config.toml
d_expert = 128
routed_scale = 6.32
n_head = 2
n_kv_head = 2
norm = "layernorm"
positions = "rope"
qk_norm = false
beta1 = 0.95
Below are experts of layer 3 (counted from 0) of a mixture-of-experts language model. Rows are named router (the router's row for the expert), up (a neuron's input weights, with its number) and show model dimensions 64-127. Each number is 500 + 25 x the weight over its row's rms, rounded and kept within 0 to 999. Numbers have three digits each.
After each expert's rows: "mostly gets" lists some tokens that are sent to it at least half of the time. This comes from a sample of Wikipedia text that the model never trained on.

# expert 2
router:520518549519505482483535469529542538532517527485510500488493517521503467548544481494498433477495513497525453504455503452457516499520489467529491466485431487487494531487497484480484467502512481
up0:527482523519459435483559502472482495474536513493492503488520478534506453524539509472526480495507530511496560484527492528480519508500499493450464486487473496526480514495517478453527473516522520
mostly gets: " dis", " Fo", "qui", " Eu", "et", " Me"

# expert 54
router:522514540496530529473571442487522491544490480460547511529505511515500499503533486493501503509518468508512460536474521501485490508535484479477508515503491443493480536498468504467551476522471499
up0:508466486517527537475543504504543530491480485497527528514516502480533512505497538492504508528473443524442435543502532469493507512515516489493503527445485501495484496521489433538487486507549473
mostly gets: "shire", "western", " Bol", "mond", "arian", "ian"

# expert 0
router:495528526526508538496535418506503513516504532464501482512542519505545478540555488514494448499501524478484509503498504466490519491530513438479462475512502501461547511468478520501556480509457509
up0:553496505489540501477481442459500481501463476493507471480527513521529506490504466500511485522455506500448534522497519513534513466517518492484506554488506510498511501483463546450470518475467519
mostly gets: " In", " He", "In", " As", " On", " She"

# expert 29
router:517528513525529517492508476534518517503499503487518526528506510524497505570552536508516477490489504469490494483506509494451497450538461482489472478451477475475512519515474525449522509533508485
up0:481469505476476488536474459550483505509559480477523494446466495506502505487507513486514504469498489500484458491477462532486469501511501484483509501483472494476525512493482483454512488530546486
mostly gets: " his", " her", " its", " their", " home", " Home"

# expert 39
router:496502511538507505492498503522526523525496531485486512513521498526504382487498490484500493485527505471538518484493525475497524503523490507525479497465454495483534488483507513517486497554479453
up0:498527504536542511503516528452502508545528532520520505541488455474496469515487517450544499461534478492489512569465510541505461470520493510493454506521538503491540496490499505461510520490513534
mostly gets: "tri", " Chan", "lor", " Kin", " Kir", "bin"

# expert 45
router:493502548477529540460510514486559504520429506480499516517489501519505489505525504542495452475498462504503471514478517444487519500470498504500505477466466453497488521485463529487511492539503454
up0:500525512515478498489531519509526512471515510467509545480501474452481470502501507527488495471498515540494492523515499483516524462441520481502485511503458501494498509539539442529500475498514476
mostly gets: "en", "gen", "ens", "ten", " Pol", " Frank"

# expert 66
router:500525541532522554494491506523492499552481505513558508533516504548498481489496513502494491513482519480494493478479511500458482453564488484524491485503454433493499526505489542477539462511465495
up0:534495429543494532492476495532495510525490484485473505505516501502480487460527480484559493509478470528533541485491505529444484523508506481527489511538507490488514522490522503510523484455506497
mostly gets: "vo", " Gla", "gla", " Vo", " Feb", "pan"

# expert 59
router:519521483531526559505531447522513536485478539504540491506531525515490515495497481509486472478512483461499476521471523445472494526518505466500428478507501507430561527481494485486506479485452526
up0:510466514522469504504492528500488491470489496504486453506533527552479465479503498508512476482519504487530485496448537487456450521482544519547479501487491485524492527473522507478493464526505450
mostly gets: " album", "The", " Big", " The", " single", " Top"

# expert 76
router:525516500476516494453505460523498537483523470465514492510497487539497478505497522526459491510540520471520492498477498445509540447480484471490471461474490498486539520470474528453507481490486540
up0:503525514503516546526536533537503529498473482448497517534427478507469481509493530559538494518480548520511495505502498492529465460474512511523505470499458494521516518488492518541509485505546483
mostly gets: " years", " season", " game", " year", " century", " series"

# expert 7
router:552517502515523502474494498523534495513494486497535514524540448512511439524529539537505504473563466500519510509471502488419516466484482471530506480467467501457496499496492516489514496507499506
up0:447472517509489520482552508552518526514504498506523472516503511501494505494476481509552482505548525515502463460532498492493490507494531485512534475523459476514513497525512487488530529508519466
mostly gets: " (", "(", " [", "\",", " (#", "^{("

# expert 51
router:494550498500510513483502492506498520520455493480508543525510455508502463512520543540495458499485449506545478514503562471495538471493507501532502452508472501495529524472488481466528483488516480
up0:460520539464516516498478477488512504487479553505500469486521505532557470506477523471502514517531491476458528490504559471554510493473527482479471522471536455530494503484529548496474540460522534
mostly gets: "colon", "bull", "ال", "atom", "path", "clinic"

# expert 14
router:502502506503498526490473455508528514524496523485527529518524498516546493497546481510555505506552473511491500522486523508471517485511485473487487494475488480456505508460462485449533481519499459
up0:509466485492481530471454509492510506491462497505535483514471501527528494453575477526472509495502485508503497512507512496469490538554486486469455492509516523515494519493447503530476504499444471
mostly gets: " is", "า", "ang", " Ang", "aya", " Chinese"

# expert 26
router:513514503511523519436476508535499505510472503470564521520507492523557483539482506533476502523533514502516486511480496493461554470498496454481468488494470499447533523473490530482521485487473498
up0:538492511525491499511524525475494482521482445543502503479467486505488521571520509479508544506519472529529497510498488510526534513512464541540513506473452485495517531531500525486537463533524502
mostly gets: ").", "\".", ".", ".\"", "www"

# expert 23
router:533511504544504508485502459499517504497478499482529534535534478499507484530496529525473481526522518506519497525470522484472514487481491473514493474507495510509489540427459474451482504549513508
up0:497498467500494509509526530482494501508504489439516459504511539540469529509526547547498523505496498483494558535544510509503503517473479538537493518470491491542507478514514508483489498488500551
mostly gets: " United", " British", " London", " French", " States", " Canada"

# expert 48
router:523546474525528516485512492493513491506495473458517519554510484524516481538514517510491483525557512489498501555488544465492521510523506479521457475473488474497528482453469520495503497529459474
up0:533494490508497520470466493492485515510471525473493544518504491496482490499490541538515494500522496543512521437478501463531545482509513532528517490447493491482511470476533514467473467517527471
mostly gets: " St", " Gu", " C", " Tri", " Am", " Val"

# expert 1
router:496529496506505519464551472510492537525457497503548530529537506498502470531494518506473503471545493494499488560439513439493501466479498495511499498463468480484516519491493477508520504513493530
up0:486564467494485487482518514450512496542473498515496511516519478508514506462519470506499551555497491501463485513475478480521497461499555511489521504465484476475518482464451460494520538509513507
mostly gets: "/", " /", " or", " &", " Inter", " word"

# expert 15
router:513538523502536522466481483509509512493494545509509495493570489529491491524517495512493518489488485462523522483499496518463544465473501487474502438501491460505547524493475531506538473552495488
up0:470471488438481520475470505543492516481493507514523472492490475530537526483480528474500483550467539472537521510505540521450519517486531493490482560509492504517532501494498461470480504531483479
mostly gets: " other", " no", " many", " some", " any", " several"

# expert 42
router:536541500483499537473562435511514520500495501473544525515550470502494487492491518504472486485507485495541541479483501469440520511496488471499463478492481496499512559489489515488548465527505501
up0:530472515514488529531489525502527500505514510492481493542509485513485483487537538434493537514485550455511495468506524574496518493499461524442483508477487491500509492525495498484497461479495519
mostly gets: " High", " high", " land", " public", " water", " Red"

# expert 79
router:522505491512484487487497510573517524489475499464499492516512516516498443503504500520468474483486495498507528527496487494473521470491505485512470463465505521474538508465495508538481453483479481
up0:478482533500524474498533488453509465486533466508461490510469506512516485507496478498486494531506508499504505534503559449483466455510486439495479514539487519515495507510474535485501454461533533
mostly gets: " lead", " meeting", " letter", " visit", " trade", " touchdown"

# expert 27
router:521508556549512510446491476534515495513502525468505512483509493511529452521560464504466455464555461471517485522472510472477536473504506484516513490531483427523508526502466540508537493509490511
up0:516511490536491485483507480547506484467467531485477496519499471537520490539498472489468470463496489458550483476469530512499472530520508464527522505497494480498516535474503508475459507455535534
mostly gets: "is", "ien", "vers", " photograph", "iz", "il"

# expert 46
router:517515509547489533481499503504512515536494493483524489529507522524498496497501496489495504494495491496532475509481518516493498479546489487527492486509455431532507494496505503516523426543441468
up0:525502509524493513488475511514508521518491541469459538517487495505518482475535462487475522521524494502551488467514500527482523486492488467460506464510512477544437483465507479482538495501474490
mostly gets: " attack", " Singh", " Khan", " Shah", " Abdul", " ibn"

# expert 40
router:505510490535479538478510485549507510537485491461523502532508507527502503505515472510487506523478521502520484497467545516483497486509502500488480476518515494484533512508505535484501441515513463
up0:538490534531468512509500511497516503519498496470510501439557549497519521547447453521498494526462499502517519554496525456533480502459464529474520495483498485513505554485517553478476509521540488
mostly gets: " both", " such", "ugh", " These", " far", " soon"

# expert 34
router:520548492512503471496517502498510508489509482480497507533525466524490516562487500521489488530503485493511523478456520490486529477538490476530476467531482492488480512480478492490504501494475519
up0:549526514489483487506471457475541513508492514466520477533482474514507511490492484463498521481529502498498453545489532488452506496493460492476511473521485503501467525498486519510540455494478503
mostly gets: " Genus", " •", " Coordinates", " Website", " Born", " Preced"

# expert 74
router:524480501504551489506523498494528503500473538500527517506518466527516460522486467495493478507509471460533500538473513456492525480541449505502495477468502467475505491509506476484541495520481483
up0:482456517548510514480506489517502482512511529476490504499498509508466474569524478511497519484523515565528515495517549484488449515508533494470490518548457517480485503483478497521513530480496514
mostly gets: " sp", " arch", " vi", " past", " success", " complex"

# expert 10
router:546509520499501508469540500508512522492504504483510511520514489488501471518523495506485487521534465477525464537494511515500537500509489512536506482455464476503543496492488534496494511502475525
up0:486519474515542490512475469519498481454543499488523496502466488569516498521509490541496487503489499526471533512479522498489527489480530513511500505470549511475485469489478464489467499511512498
mostly gets: " member", " club", " player", " team", " coach", " son"

# expert 71
router:513524515455526492482491457548525521507494517444504500531501493494506484505551533500517480520477511477521504486498502477499509455533494508543468482504502519498510518495509510501509453502509473
up0:490492505490485483491491543488520494491498476499489495543536528489504476489489517518478537547522454534505516471472499518496493501464481549499459532485538473508503493461539490439528489499514482
mostly gets: " about", " around", " that", " because", "towards", "approximately"

# expert 61
router:548469500541522497491518484505522488519493518467515499499551494511526463509512478505508462514534530495482497478464560483513479487512520446499482488486480503467518519512481502521498497527487490
up0:480542528493502534487505460530498479524477513454504466489515498507476545434475498511481527495525522512513519542521455432489489505489515525503511494471501509549500463466491514456499467506506520
mostly gets: " K", " Ko", " Ya", " Za", " Shi", " Har"

# expert 55
router:516476518486506490483481419529575493520481514461505556504527518537552480492494480518517487484502487476527519538482500443473524469512460484524462484455498451497500511491470513529504512487486498
up0:527500507481507471485508471480559517456488489479477528506501509552518493559498486466463494529470471510479540547483519481495525493488505475503470532464485537485480492491481532537481523496474494
mostly gets: "tch", "turn", "mond", "Electr", " Hand", "tion"

# expert 11
router:520525495501520521502492515501515535474469501502503518509504496532496461528525539565511482486507494456538528524453548507466504450530487520510461494479456497513502540480444485485522475492465500
up0:459464502483485494516495502471545474516512523492508475500524525514507482510460522514445488463474468528514506496515543502456488546512544504541503498533499478507549489474496511532514462525479486
mostly gets: "|", "|---|", "|---|---|---|", "|---|---|", "---|---|---|---|", " Pos"

# expert 24
router:530526509515530511484519513517497500528489474462521549516493463525498483531507546532486519470522494483534462520492529447469518492526475481505486478511497490497516571503487521501504496518415463
up0:496506507507483482485463492494449481459493514491506466532480432521566514460527537492503490505460430466512468505527490505525520495514509493467484434510516459495516497518534511516508484507499448
mostly gets: " Des", "s", " They", " buildings", " leaders"

# expert 57
router:506520476472507494483493486536513534546481537489494499514513494492516492514494521529513485498512469481510466507467549476479484500478493454495478525495491525458547500446485553502522469517514494
up0:481482481465524460510515463514487522494524503494505469538572533531467518500538544480494508509540478522510503464497475460465507533470495480516508508478511480455538484510472487462510540510482489
mostly gets: "enny", "etter", "iddle", " Although", " Arthur", " Register"

# expert 65
router:517516556527509534451499512492499522567505520503532522496544491533486493512515466557515455480483485498506477539497549465490500487480464454523457503469484478489490507482438545442514479514512491
up0:515512498497490503498501476523508529528541525508520503498507540514489527451502488492463455550480470431458515547488473485500510526485446494457498535473516501472514548482492506484479531515468501
mostly gets: "o", "os", "io", "ino", " Carolina", "ero"

# expert 35
router:508490500533542518487515470515531521502490508515540514489527503540504499536491511548459479485537524484484518538472522490498535490537484466486488479433489502455510504476483529481520485544509515
up0:525507497476486490487459531502514527448491531483451509498486472494517478488543491505505518448506545468491550462544524496490499510509519481523506499529483516466508478482479531495484542518511480
mostly gets: "SC", " PA", " MF", " FW", "BI", "MA"

# expert 38
router:507543494509529575468539460531530514529473546500501505507524456512535476506536500514508508484480485503516499506496479476486566467536500495538504475454495468492508541490502479475518482510484517
up0:490493457478442502511458522537502474497460505475496525487484480497499510490475482453509512506493549511490496490489488515448506526480462550505529489488507520482515511504465492456533483543539546
mostly gets: " \"", "—", " “", " ", " [", "["

# expert 6
router:498527507499492529497506524539529521494497530483533498514511495561509487554557455500494493507481532466495483486492489475497543477515486473475507448477490502483556515469493476479525469511478498
up0:508514496474513524522517462525515501519472514525480543516496458479528508495520534543483476516504468507521507485483511497501510494498525522536538519470525486489514540484527474438529500499528478
mostly gets: " also", " other", " later", " more", " only", " first"

# expert 31
router:517501486524500489467489489501502480548468531485574538512488495498552485501510507510507504545530464486531490512442519505477500465588491506511493480518495445514495499491503555506514448479492438
up0:501490495491497519478448490543503532494483502502495522526529484505500507510485525520515528521427477491522490496481475502484474468532527530512512486543512484501506524482517549476480511500488413
mostly gets: " York", "sion", " Ban", " Massachusetts", " Hart", " Connecticut"

# expert 12
router:526505505531506503504483508535528522481499523486507536542533475534501483514497486540479462473537520471536516539502543480477505473532481512516487488497507491490509515478509481481528479472477492
up0:533510507475515502548528500494495560497499516510480523523538524482465470492508543496501483544513505517478487464521528501518487477480511451510489484513499507552463499519449478516534498488459535
mostly gets: "See", "History", "In", "Species", "Final", "Background"